Weights of a small mixture-of-experts language model, trained from scratch on English Wikipedia: 128 tanh GELU neurons an expert, 3387 steps.
Below are experts of layer 4 (counted from 0) of a mixture-of-experts language model. Rows are named down (a neuron's output weights, with its number) and show model dimensions 0-127. Each number is 50 + 10 x the weight over its row's rms, rounded and kept within 0 to 99.
Before each expert's rows: a language model's description of what the expert responds to. This comes from a sample of Wikipedia text that the model never trained on.

# expert 40
Description: Plural suffixes on nouns, often after "other", such as record's', sour'ces', fig'ures', agenc'ies', cr'imes'.
down2:49 57 55 46 54 41 49 58 42 55 35 53 54 56 47 41 62 52 52 60 62 56 35 51 34 59 67 52 48 53 58 62 53 60 29 52 46 45 39 63 45 61 38 29 51 65 59 58 45 40 46 55 44 48 51 46 37 55 50 39 60 43 63 52 60 55 56 47 33 67 57 44 49 40 34 42 53 44 50 65 38 62 70 42 56 66 47 54 39 37 56 54 41 29 47 44 57 50 47 38 60 51 50 38 30 55 56 47 48 49 57 45 39 32 71 83 50 52 65 58 58 49 31 50 52 37 55 30
down3:40 49 59 40 57 72 62 40 33 26 40 51 35 57 41 48 63 46 49 42 50 39 50 47 41 42 69 42 35 45 50 48 53 61 58 42 57 73 41 58 47 43 38 52 62 53 42 34 45 56 52 37 40 60 40 47 52 36 55 44 38 59 44 57 34 35 31 43 42 50 38 60 60 58 42 45 41 60 48 70 43 41 43 43 57 49 54 68 47 37 54 48 53 45 56 48 43 48 53 52 48 47 54 45 38 44 43 28 59 42 66 53 36 50 61 59 49 52 41 72 49 25 42 55 61 38 32 42
down4:30 51 61 45 38 48 51 42 62 46 53 56 43 34 54 60 55 50 50 40 38 46 42 46 49 29 48 44 64 53 60 42 47 42 44 62 30 40 65 66 52 68 43 41 50 42 25 53 55 38 42 42 62 66 63 48 59 54 47 52 65 42 62 47 40 38 41 31 66 56 39 46 65 51 43 38 55 36 50 56 53 43 48 48 34 58 25 42 52 43 28 61 52 44 41 57 65 45 50 52 36 43 50 32 44 37 53 67 46 64 55 64 50 49 35 61 44 53 40 44 51 51 47 52 38 56 47 58
down5:69 53 57 58 60 42 51 55 56 51 38 41 68 62 55 56 40 44 59 59 44 49 50 54 47 61 33 57 55 43 53 55 68 61 44 70 35 68 54 37 48 29 47 50 65 55 64 63 50 32 58 63 49 53 34 55 60 62 48 50 58 36 46 55 47 64 54 45 45 46 57 42 54 62 59 54 44 25 54 50 43 44 40 67 62 64 64 44 56 41 47 63 60 39 51 57 40 46 45 49 39 55 59 64 41 66 50 53 57 51 49 46 18 49 50 47 70 58 70 54 44 48 49 41 35 51 51 35
down6:22 36 39 47 53 55 38 56 66 60 64 39 24 58 56 44 55 68 44 45 48 52 50 37 53 45 53 43 26 45 47 72 52 49 58 53 57 65 72 47 43 51 53 45 43 40 49 42 40 38 37 59 54 54 47 36 52 43 41 25 38 40 46 62 64 45 65 56 43 49 42 52 47 54 37 40 53 43 47 52 56 52 38 52 44 46 40 57 43 63 59 47 54 45 51 45 65 33 50 53 54 59 35 63 55 61 55 52 50 74 47 45 50 55 47 80 54 39 45 48 45 52 49 67 54 54 59 40

# expert 46
Description: Single vowel pieces o, e, a and short syllables like co, do, Le, inside words and Spanish or Italian names: ch'o'ice, Castill'o', 'Le'e.
down2:54 40 47 53 52 50 64 58 37 42 43 44 35 63 52 46 49 49 84 47 50 38 53 48 46 47 33 45 43 65 59 67 50 41 59 34 59 40 62 61 38 52 48 61 48 52 48 49 33 53 50 47 45 41 49 39 26 43 52 54 55 25 47 49 69 43 54 28 45 41 55 67 50 45 43 49 56 55 50 49 41 51 49 65 49 46 51 46 47 50 55 42 49 28 35 55 48 42 68 62 37 68 53 49 57 48 50 45 28 67 31 43 40 49 52 50 48 52 44 60 57 39 31 70 60 49 56 56
down3:59 54 47 68 44 47 60 52 48 49 44 57 58 52 53 63 59 38 40 57 40 55 47 39 54 50 64 76 65 48 62 43 29 46 49 63 58 41 42 53 48 64 50 63 34 69 61 47 48 43 42 34 42 52 48 42 37 70 39 63 56 56 54 50 61 35 56 61 46 51 36 30 45 45 43 49 55 50 50 41 68 59 39 49 30 46 44 39 61 53 44 48 27 56 50 65 46 47 43 38 43 36 62 48 29 22 52 51 52 50 51 38 57 61 55 52 59 40 46 51 43 49 38 55 55 41 68 37
down4:70 34 51 50 43 46 57 57 55 67 48 64 64 60 67 59 47 56 53 44 42 53 41 54 48 47 76 45 58 47 62 56 61 51 38 53 52 45 36 55 50 49 45 52 60 38 60 52 48 38 46 65 44 25 45 65 54 22 52 43 24 45 59 38 59 48 49 47 35 60 46 51 36 56 39 62 44 55 34 49 55 49 49 43 63 53 43 59 64 51 48 50 52 47 43 46 49 43 59 55 38 41 55 43 30 34 67 52 38 48 41 63 66 47 53 49 65 56 50 64 52 28 55 36 46 53 35 61
down5:56 64 54 45 53 55 61 67 48 48 39 63 66 62 45 45 64 43 39 33 43 54 55 56 41 46 66 46 47 46 55 71 57 44 55 24 31 61 42 46 44 45 47 50 48 59 54 63 52 57 40 65 50 34 68 55 39 37 57 46 54 51 45 46 30 49 56 54 43 62 63 70 67 56 59 46 53 51 43 52 75 37 70 50 57 47 53 62 60 41 53 40 42 50 56 57 36 32 58 49 56 60 44 63 51 42 25 47 63 55 57 46 63 50 57 46 38 51 30 56 51 39 46 43 42 46 56 47
down6:48 47 67 43 58 43 43 65 49 58 37 50 47 60 43 31 53 58 51 52 41 57 60 53 64 49 53 42 59 57 38 62 53 51 35 68 51 40 33 62 68 55 54 54 39 63 54 49 52 51 80 65 57 46 54 49 32 45 71 57 57 56 49 40 44 45 50 76 59 49 52 54 51 71 50 45 48 41 59 60 31 44 56 41 65 59 45 63 47 68 47 67 29 50 58 41 47 43 47 43 54 38 67 46 51 44 43 49 53 51 33 46 46 38 61 63 33 53 35 37 45 49 54 48 57 43 48 36

# expert 8
Description: Word pieces ending surnames, place and team names, often plurals or Slavic endings, such as -s, -es, -ov, -ins, -son, -ens.
down4:38 62 44 39 41 56 50 46 33 78 43 53 67 43 42 51 53 57 44 56 55 67 55 56 47 32 27 49 26 56 43 41 55 44 48 32 47 43 70 51 46 29 43 48 49 54 55 52 42 67 50 48 55 63 48 48 63 46 68 49 32 56 64 38 51 43 62 73 47 66 64 49 70 59 50 44 39 52 51 48 70 36 40 52 61 42 59 61 53 54 56 45 47 50 43 50 50 53 42 51 51 68 43 50 36 57 48 39 30 39 52 62 41 62 53 51 54 62 52 54 55 41 37 46 47 43 61 45
down5:61 49 55 53 64 47 51 47 49 48 41 40 60 54 77 55 58 39 42 41 42 57 48 45 54 35 58 56 49 48 63 36 53 49 55 55 45 43 49 44 61 42 71 55 42 42 52 54 56 36 67 35 52 46 44 40 45 25 60 42 29 40 58 67 42 53 47 61 62 41 37 51 51 25 39 42 60 48 60 55 54 47 33 56 65 34 38 43 55 57 60 49 45 39 56 66 54 60 60 53 56 59 41 51 52 50 55 43 37 47 43 33 39 36 37 47 42 28 59 65 36 53 65 34 35 50 50 51
down6:46 67 43 53 56 54 39 60 38 61 28 58 76 48 58 41 63 52 48 65 50 57 54 32 47 64 37 33 41 53 59 34 54 52 53 54 42 54 13 45 54 41 56 62 47 54 53 36 53 31 48 45 65 51 59 39 52 55 38 32 63 59 53 41 37 61 46 62 52 53 47 49 47 51 60 58 50 38 47 52 39 51 49 42 60 49 39 61 54 51 24 45 54 39 75 61 45 49 53 36 64 59 48 42 44 68 52 44 36 46 56 52 62 60 43 50 49 51 44 62 51 59 58 54 56 44 50 48
down7:39 38 30 53 53 59 63 52 49 56 42 53 62 55 43 43 56 53 37 45 34 61 45 40 64 57 49 41 46 42 45 47 43 67 72 46 53 38 49 72 66 22 49 46 50 58 50 68 45 55 43 62 42 51 59 67 55 54 56 60 46 62 43 56 49 59 55 63 46 33 38 53 63 55 31 51 56 49 51 32 45 42 47 29 51 58 47 65 57 57 26 46 51 41 61 55 69 49 40 56 57 58 46 58 50 52 33 59 47 50 59 43 70 54 46 46 34 37 54 61 64 57 61 54 51 44 37 45
down8:39 47 61 51 59 35 56 54 33 39 58 40 34 53 45 63 42 39 65 52 56 71 55 55 62 53 52 36 27 46 45 56 43 36 50 35 38 54 31 33 48 46 47 49 54 51 46 40 51 50 62 49 53 42 66 35 42 51 42 41 61 49 59 44 42 36 65 72 57 36 47 46 48 44 52 32 48 47 66 40 49 50 48 55 49 60 55 60 47 40 48 35 52 54 32 65 57 51 35 43 40 49 58 49 19 37 24 53 49 40 54 53 38 62 49 41 50 60 50 58 50 38 32 53 47 38 53 42

# expert 1
Description: Commas, and, or, including, but and the in running prose, linking clauses and list items, e.g. "media and opposition", "army, aviation".
down2:44 38 40 39 55 56 54 68 41 65 65 33 54 45 56 34 48 61 53 62 42 55 57 58 41 41 61 39 60 49 57 51 67 49 56 59 50 60 53 54 42 70 53 54 49 61 73 44 58 45 59 41 49 57 63 42 56 49 69 65 43 40 71 66 66 67 48 35 40 71 37 43 50 45 34 61 61 36 58 50 60 52 43 53 53 44 34 46 42 51 58 58 46 38 63 47 50 48 49 48 57 41 32 39 57 51 70 49 54 59 47 58 43 32 47 47 44 46 48 58 58 41 51 42 45 40 38 27
down3:57 63 44 51 56 48 59 61 70 42 59 52 51 72 63 58 35 55 56 44 53 45 36 41 47 59 33 54 40 51 52 42 56 51 53 42 41 53 67 55 56 61 50 45 48 46 35 52 66 37 49 50 37 49 49 51 39 51 56 30 54 58 48 42 52 49 41 51 66 47 56 51 37 40 58 53 51 68 57 41 40 37 48 75 66 35 52 59 26 44 49 47 54 60 41 58 37 34 20 43 41 63 43 70 49 51 52 65 38 61 40 34 50 50 52 58 49 59 51 45 47 33 57 56 71 43 56 54
down4:50 48 49 37 62 58 51 55 56 41 54 29 50 36 60 52 66 60 46 51 50 39 64 36 49 33 46 43 74 58 51 54 73 61 61 59 43 46 41 50 74 57 52 58 58 61 43 46 49 59 50 44 36 71 31 48 58 45 59 53 43 34 58 46 60 37 37 45 67 56 58 64 45 54 54 59 57 32 38 50 41 42 57 41 67 43 36 44 68 60 42 44 47 53 60 39 41 52 61 35 41 60 51 50 60 45 40 54 51 54 51 25 36 52 63 43 43 51 35 55 56 46 43 52 53 65 45 49
down5:46 51 54 35 63 41 52 29 46 54 59 55 47 58 66 43 66 45 46 62 57 52 49 40 70 60 57 37 29 49 63 47 48 47 55 48 50 50 69 39 65 47 34 68 44 61 50 53 49 51 45 41 49 49 51 55 49 45 60 51 61 43 52 34 63 67 49 56 48 50 65 55 59 66 42 43 38 33 50 31 44 50 33 55 62 52 54 72 49 52 36 52 52 44 50 58 24 55 58 43 38 54 49 53 63 35 38 45 60 38 51 29 55 47 69 50 30 53 50 62 45 34 37 43 56 62 55 54
down6:62 51 29 53 21 62 54 56 47 58 40 52 45 65 32 48 59 47 40 46 45 44 54 51 47 45 43 30 45 44 39 56 47 58 49 50 51 38 47 55 36 67 49 60 37 46 52 49 29 46 58 29 59 31 57 48 56 43 52 62 42 61 64 64 39 44 67 57 50 37 57 54 57 43 50 54 45 54 55 53 42 52 53 56 43 46 54 65 54 57 29 54 51 64 53 60 59 74 37 46 71 34 42 37 67 39 47 54 42 52 61 50 51 51 35 39 39 54 56 56 58 58 66 40 65 58 67 51

# expert 60
Description: First pieces of words following the, a or an adjective, such as me-asure, me-aning, differ-ent, plus dashes in lists.
down2:62 61 46 65 29 52 38 54 42 53 52 51 51 58 38 45 59 40 39 48 63 50 52 59 55 54 66 40 39 55 47 46 54 55 50 42 54 43 42 39 45 34 67 43 52 50 39 46 64 48 35 49 54 48 46 45 41 51 53 44 47 37 60 27 33 31 63 67 57 43 35 54 59 63 42 66 49 33 51 62 75 51 67 34 64 56 46 61 49 29 62 55 54 59 52 41 50 64 47 61 61 47 65 53 46 36 61 51 58 43 50 67 72 54 54 39 37 70 55 53 49 49 58 49 56 46 63 46
down3:45 43 42 37 54 47 52 48 66 25 43 48 42 28 44 43 52 65 49 41 53 39 49 33 48 53 66 56 62 35 64 48 60 46 47 40 53 53 45 43 56 57 53 51 60 39 35 53 52 40 49 44 56 59 55 44 41 68 35 43 60 53 73 50 43 23 61 46 51 41 54 33 43 59 39 55 47 62 40 51 50 54 34 44 51 46 63 63 56 37 31 50 63 42 44 35 58 43 53 39 44 47 58 68 47 60 55 34 40 58 45 74 58 47 47 70 48 58 45 37 68 40 46 60 45 55 45 40
down4:35 51 51 49 39 30 56 55 53 27 50 36 36 52 30 70 45 57 48 55 52 58 64 53 35 54 51 48 53 57 57 76 50 58 32 47 59 52 47 46 36 55 59 48 55 55 63 33 35 34 44 58 51 30 39 35 30 47 46 56 52 45 54 46 38 46 50 44 55 41 42 56 57 56 60 44 52 40 66 59 59 52 49 53 70 23 52 39 45 43 44 54 54 38 60 65 61 67 39 53 49 64 61 66 48 62 44 48 33 58 60 47 46 54 50 54 48 43 58 53 47 40 35 63 57 49 44 58
down5:60 52 45 60 53 48 52 52 35 73 43 52 40 75 42 41 31 62 37 37 39 56 64 56 72 58 57 63 41 49 49 47 37 59 59 55 33 54 68 44 65 57 43 42 58 57 46 44 61 40 37 45 62 40 63 49 48 41 44 50 48 49 54 37 57 47 32 40 63 50 45 54 29 39 58 69 65 47 50 64 53 42 53 52 41 57 66 47 57 52 58 57 51 57 35 48 35 46 56 58 38 42 37 47 33 26 43 49 39 62 42 44 52 53 54 43 46 50 47 43 40 50 64 41 36 54 44 34
down6:63 41 56 48 57 62 39 58 37 49 45 37 46 49 57 45 58 40 57 75 51 52 68 48 49 60 78 53 56 48 53 42 62 57 63 48 46 62 42 55 55 61 51 51 50 37 44 68 62 64 35 57 57 28 53 53 41 39 40 65 48 56 45 46 41 47 63 61 55 57 44 55 56 44 54 41 41 46 44 32 52 40 45 44 50 52 44 50 63 32 68 41 47 18 63 50 45 50 53 46 52 47 47 55 56 46 45 42 50 43 52 59 72 64 41 39 34 41 40 63 33 35 66 38 40 48 59 41

# expert 0
Description: Subject pronouns, relative pronouns and determiners that open a new clause after a comma or period, such as which, he, that.
down0:34 55 43 66 47 52 43 60 40 64 48 62 51 48 47 45 74 48 44 47 69 37 54 36 47 63 65 28 51 43 46 51 48 58 49 42 50 67 37 52 71 44 48 63 48 49 54 36 60 45 54 55 65 42 54 30 40 56 66 46 56 51 46 47 44 46 66 51 57 36 46 41 50 46 49 33 56 40 57 47 44 51 40 51 44 41 30 58 50 56 26 49 49 48 59 54 58 64 42 55 38 39 56 52 41 45 63 65 49 40 43 55 45 60 41 57 47 26 56 59 70 65 52 77 51 44 56 41
down1:51 41 62 43 52 56 62 48 51 39 44 53 50 72 54 57 40 45 55 43 48 44 48 41 67 49 68 64 44 57 57 67 52 42 65 60 38 52 47 49 46 58 64 45 49 54 60 47 48 48 44 43 41 45 55 43 54 64 46 48 50 39 41 43 49 58 64 40 49 61 48 43 46 44 48 59 32 59 63 56 34 44 55 55 34 64 49 51 49 47 54 83 68 41 57 53 67 51 48 58 34 33 60 31 48 48 55 77 45 32 61 69 45 51 82 39 48 58 43 35 51 55 54 54 52 46 45 55
down2:63 38 49 50 52 57 37 41 38 43 37 58 49 44 59 38 60 44 58 47 55 48 50 53 39 47 48 33 56 50 43 67 57 43 64 51 49 68 47 60 50 43 40 62 54 39 55 51 51 34 47 38 37 52 74 26 45 52 54 51 68 67 51 50 49 58 64 59 40 43 50 51 34 50 63 46 41 67 51 69 68 58 56 54 41 45 43 48 41 69 35 45 57 53 50 34 49 56 44 68 58 62 48 56 48 74 40 52 32 53 33 51 55 68 55 64 54 29 51 63 48 62 53 51 49 55 49 35
down3:52 60 50 60 62 41 63 45 39 49 41 62 61 22 43 66 51 67 53 57 58 59 52 51 55 48 48 45 65 31 52 46 51 43 54 51 50 60 70 45 47 61 41 55 44 48 49 65 61 52 58 56 47 51 64 43 26 26 68 37 68 28 52 27 41 47 28 38 56 61 62 49 47 57 67 50 53 37 43 42 43 50 44 36 55 50 51 48 74 53 46 55 49 50 50 63 58 38 51 52 36 55 74 50 49 61 37 51 44 45 40 53 45 52 46 62 62 56 46 41 51 45 48 50 57 46 45 41
down4:75 51 44 35 43 65 40 58 49 52 55 63 52 49 59 39 49 46 43 53 37 46 59 33 47 56 54 58 69 46 65 53 51 55 51 61 55 35 52 44 43 52 44 50 43 51 54 53 50 51 50 50 66 45 47 43 55 47 56 56 33 55 56 39 42 47 61 65 68 42 52 52 29 66 40 37 37 47 48 41 76 64 49 52 47 50 50 59 60 53 40 50 37 49 62 57 40 33 65 28 47 46 36 60 53 48 56 45 40 49 49 52 47 49 45 22 50 50 43 36 24 61 52 59 66 28 60 34

# expert 5
Description: Short word-internal pieces like it, et, le, ot, ett inside longer words, e.g. Capitol, editor, meet, robot, fleet.
down2:32 35 50 54 44 69 52 51 51 34 55 42 50 48 57 45 59 62 20 56 41 44 51 47 67 33 53 49 30 55 60 56 50 29 64 41 60 61 51 58 54 48 53 50 41 43 39 51 50 55 48 52 52 37 43 51 42 63 48 57 43 38 50 46 57 37 61 57 30 60 52 38 23 35 47 56 57 52 51 45 71 44 52 51 56 42 53 44 71 41 40 65 37 42 48 59 53 62 39 26 45 51 61 55 69 56 51 62 40 56 56 41 59 49 53 52 45 51 46 58 39 47 34 46 49 26 55 47
down3:49 44 53 63 56 55 56 47 38 49 45 51 47 48 58 44 40 64 58 60 52 48 62 52 35 44 43 59 58 52 40 68 54 37 40 52 65 43 81 53 33 47 40 58 57 50 70 55 59 50 40 55 39 50 53 61 41 67 56 41 27 51 53 30 64 55 49 62 35 37 51 53 49 54 58 60 42 48 64 52 49 48 62 51 58 69 44 47 47 58 47 59 40 49 44 34 47 32 37 38 67 37 67 51 48 50 31 45 52 29 53 40 52 46 47 40 33 47 62 47 32 66 42 47 56 34 62 48
down4:53 52 67 45 44 48 46 57 47 49 72 53 39 37 35 61 39 32 64 48 70 56 48 64 51 54 44 43 41 50 51 58 46 44 56 69 56 32 53 37 41 56 58 48 55 57 52 40 61 56 41 56 40 56 53 54 48 57 61 46 57 61 40 49 53 63 45 83 53 43 54 44 59 72 49 55 46 75 45 43 45 50 30 40 46 51 54 67 61 57 48 50 46 59 59 40 48 50 60 49 45 65 31 57 39 37 52 59 78 47 59 41 46 31 51 59 46 57 66 46 57 46 43 58 42 38 44 39
down5:41 66 63 52 55 56 73 52 48 57 42 49 26 47 51 48 36 58 56 65 58 43 63 62 32 36 31 67 49 59 49 51 62 54 50 46 51 32 48 31 48 42 35 58 53 46 52 57 50 47 73 47 60 42 52 41 52 47 65 40 44 59 62 45 25 34 54 46 56 52 51 54 40 35 41 56 47 28 48 55 40 32 51 52 41 49 54 55 57 48 51 43 48 43 45 56 55 49 55 48 53 59 59 39 44 43 43 37 56 70 48 49 45 29 75 57 56 30 36 65 50 40 48 60 55 43 44 46
down6:48 39 31 46 60 43 52 35 41 41 60 47 41 58 61 59 50 39 56 37 49 71 61 51 65 55 49 53 40 59 75 35 78 42 51 44 45 39 44 58 67 46 66 55 55 60 58 60 42 55 31 45 49 51 42 52 34 51 47 38 44 41 41 62 50 38 52 46 42 37 65 49 62 60 53 51 50 47 63 51 68 51 37 45 50 49 51 54 45 45 39 41 43 66 34 51 69 43 69 61 63 44 58 52 49 55 63 28 41 53 39 40 57 59 42 51 37 60 46 39 49 35 65 39 53 47 39 40

# expert 30
Description: Middle syllables of longer Latinate words that suffixes like -ed, -ive, -ion follow, as in rec-ess-ive, c-ert-ified, ch-ann-el.
down2:45 43 44 59 46 44 41 50 56 65 71 45 35 33 36 56 49 63 29 65 62 52 48 61 65 47 54 45 67 43 52 62 45 67 41 52 46 35 48 45 43 58 44 48 61 68 49 59 71 44 41 36 51 56 48 51 38 40 62 42 65 54 38 47 41 44 59 55 63 43 53 47 51 41 52 48 51 29 47 60 54 62 40 53 36 55 57 26 58 59 52 48 55 42 49 34 36 33 55 34 43 52 53 46 47 36 35 51 44 34 48 29 42 61 51 49 44 53 61 41 37 39 47 48 27 43 60 51
down3:54 48 59 54 48 38 55 46 52 52 55 54 48 49 62 53 50 32 61 46 42 51 44 52 38 43 56 64 61 73 65 55 39 55 35 60 48 61 39 51 62 61 41 63 50 52 38 37 53 45 64 42 46 54 46 47 34 44 51 50 42 39 42 68 69 34 57 48 44 57 36 53 52 54 66 53 58 50 54 48 48 70 50 68 43 44 76 47 42 56 42 41 52 45 74 56 34 63 53 67 45 57 38 67 37 55 62 49 49 61 29 34 50 50 53 52 40 50 69 62 59 51 70 57 60 51 36 41
down4:41 49 61 48 58 48 30 63 51 45 42 49 65 52 42 67 54 41 53 46 48 47 47 63 59 72 40 69 61 48 50 38 62 49 43 64 59 51 39 54 69 42 54 45 53 43 55 39 40 63 51 55 28 36 48 56 49 44 51 52 64 35 46 68 39 39 31 45 45 67 35 44 58 68 57 49 48 47 51 63 58 49 46 40 43 63 36 54 45 41 33 47 54 52 52 38 59 52 32 52 49 44 62 76 43 57 56 51 43 34 36 29 49 45 56 44 46 47 41 44 57 55 41 54 60 25 54 44
down5:40 50 49 54 49 34 44 65 59 56 55 56 55 49 62 47 61 45 62 62 64 52 60 36 59 40 55 59 53 57 55 52 47 47 49 52 49 61 38 32 48 49 52 37 39 37 68 53 37 37 51 36 25 45 46 47 55 44 52 37 45 43 53 70 45 55 54 56 51 42 49 42 43 60 67 40 53 34 53 50 27 48 57 53 34 71 41 30 53 54 57 58 51 57 54 44 46 46 28 38 60 68 46 63 43 36 70 66 58 52 49 55 38 58 62 50 73 47 65 49 55 54 47 39 59 69 42 38
down6:45 59 52 41 54 61 48 48 55 50 44 63 58 50 48 44 46 41 44 39 35 43 55 44 36 54 54 59 51 60 54 51 57 58 53 34 49 52 41 42 63 64 53 64 23 41 41 33 43 47 52 42 53 67 55 46 44 42 55 45 48 51 65 60 76 51 38 45 42 46 32 49 56 43 52 53 47 46 46 53 59 39 38 44 48 55 34 46 64 46 47 51 36 33 48 45 63 46 52 43 27 72 41 69 25 29 69 52 41 51 52 57 56 53 44 31 56 56 49 56 40 44 61 64 50 27 48 32

# expert 56
Description: Word-final pieces ending in e completing common words, such as -ide, -ase, -ite, -ade, -ine: anhydride, website, override, decade.
down2:56 55 35 58 32 51 56 45 30 45 57 39 57 42 37 50 49 48 41 63 47 46 51 58 40 57 52 35 33 19 46 67 47 63 38 45 50 62 48 46 64 45 48 59 52 78 45 42 57 56 37 72 45 44 36 41 55 50 50 64 47 53 55 39 55 36 65 49 26 53 53 45 44 44 38 53 61 47 54 49 40 59 41 56 54 45 55 66 54 53 46 50 58 45 44 37 46 39 44 56 53 49 54 36 42 49 64 59 55 59 39 28 53 47 65 43 53 46 48 53 58 71 32 32 37 50 64 54
down3:49 35 56 35 55 54 28 45 55 56 36 51 39 45 50 53 38 56 66 55 59 29 65 57 46 47 66 65 36 51 67 52 49 40 53 59 67 53 50 53 69 60 48 49 50 59 55 58 50 66 45 44 38 60 50 59 57 47 43 65 44 46 52 44 62 40 38 31 53 51 46 67 71 46 43 60 57 57 41 71 52 43 47 48 57 56 31 63 44 71 58 51 35 67 45 36 54 66 54 41 61 43 42 55 54 47 46 33 49 46 47 52 41 48 53 44 42 40 55 20 37 51 47 61 37 53 54 49
down4:42 54 59 39 52 49 48 44 48 55 44 37 55 57 45 66 48 80 63 44 64 66 39 59 50 31 56 56 50 60 50 64 40 51 29 56 32 53 50 49 70 49 53 41 38 48 39 59 66 45 37 28 61 50 57 59 26 55 57 41 47 40 47 41 69 53 42 49 51 50 58 56 53 39 43 46 48 54 45 70 51 44 47 40 52 66 42 39 49 49 43 55 55 33 60 56 65 60 54 36 47 46 60 56 42 56 49 45 51 43 62 47 35 28 45 50 58 44 41 31 60 59 34 61 52 38 60 38
down5:43 36 56 62 40 56 65 52 28 48 51 43 38 58 55 46 47 37 52 49 35 57 57 42 61 47 53 47 76 36 60 60 61 40 64 46 55 60 47 55 57 49 41 56 35 53 52 55 52 37 61 42 38 54 57 54 56 44 45 47 84 56 56 47 49 29 45 49 55 57 52 59 60 38 56 56 47 64 41 40 40 28 47 57 40 57 52 49 66 31 44 31 46 69 59 53 69 67 40 41 45 51 48 51 51 38 47 25 53 55 41 40 55 61 55 42 62 52 60 40 42 58 50 54 51 66 53 43
down6:54 58 62 64 55 50 39 47 65 64 34 59 53 47 41 50 65 52 52 50 43 35 69 40 39 38 55 60 50 48 63 55 55 40 60 54 53 54 53 37 58 53 36 67 53 55 53 47 43 44 54 59 36 58 60 52 44 50 42 43 40 52 50 57 42 32 40 54 60 53 47 46 46 45 35 41 65 54 55 79 77 54 52 47 44 33 34 43 64 54 55 47 46 65 38 45 47 70 57 37 44 54 71 44 53 51 66 53 60 51 70 29 41 46 55 72 63 42 52 43 54 52 32 57 57 49 54 37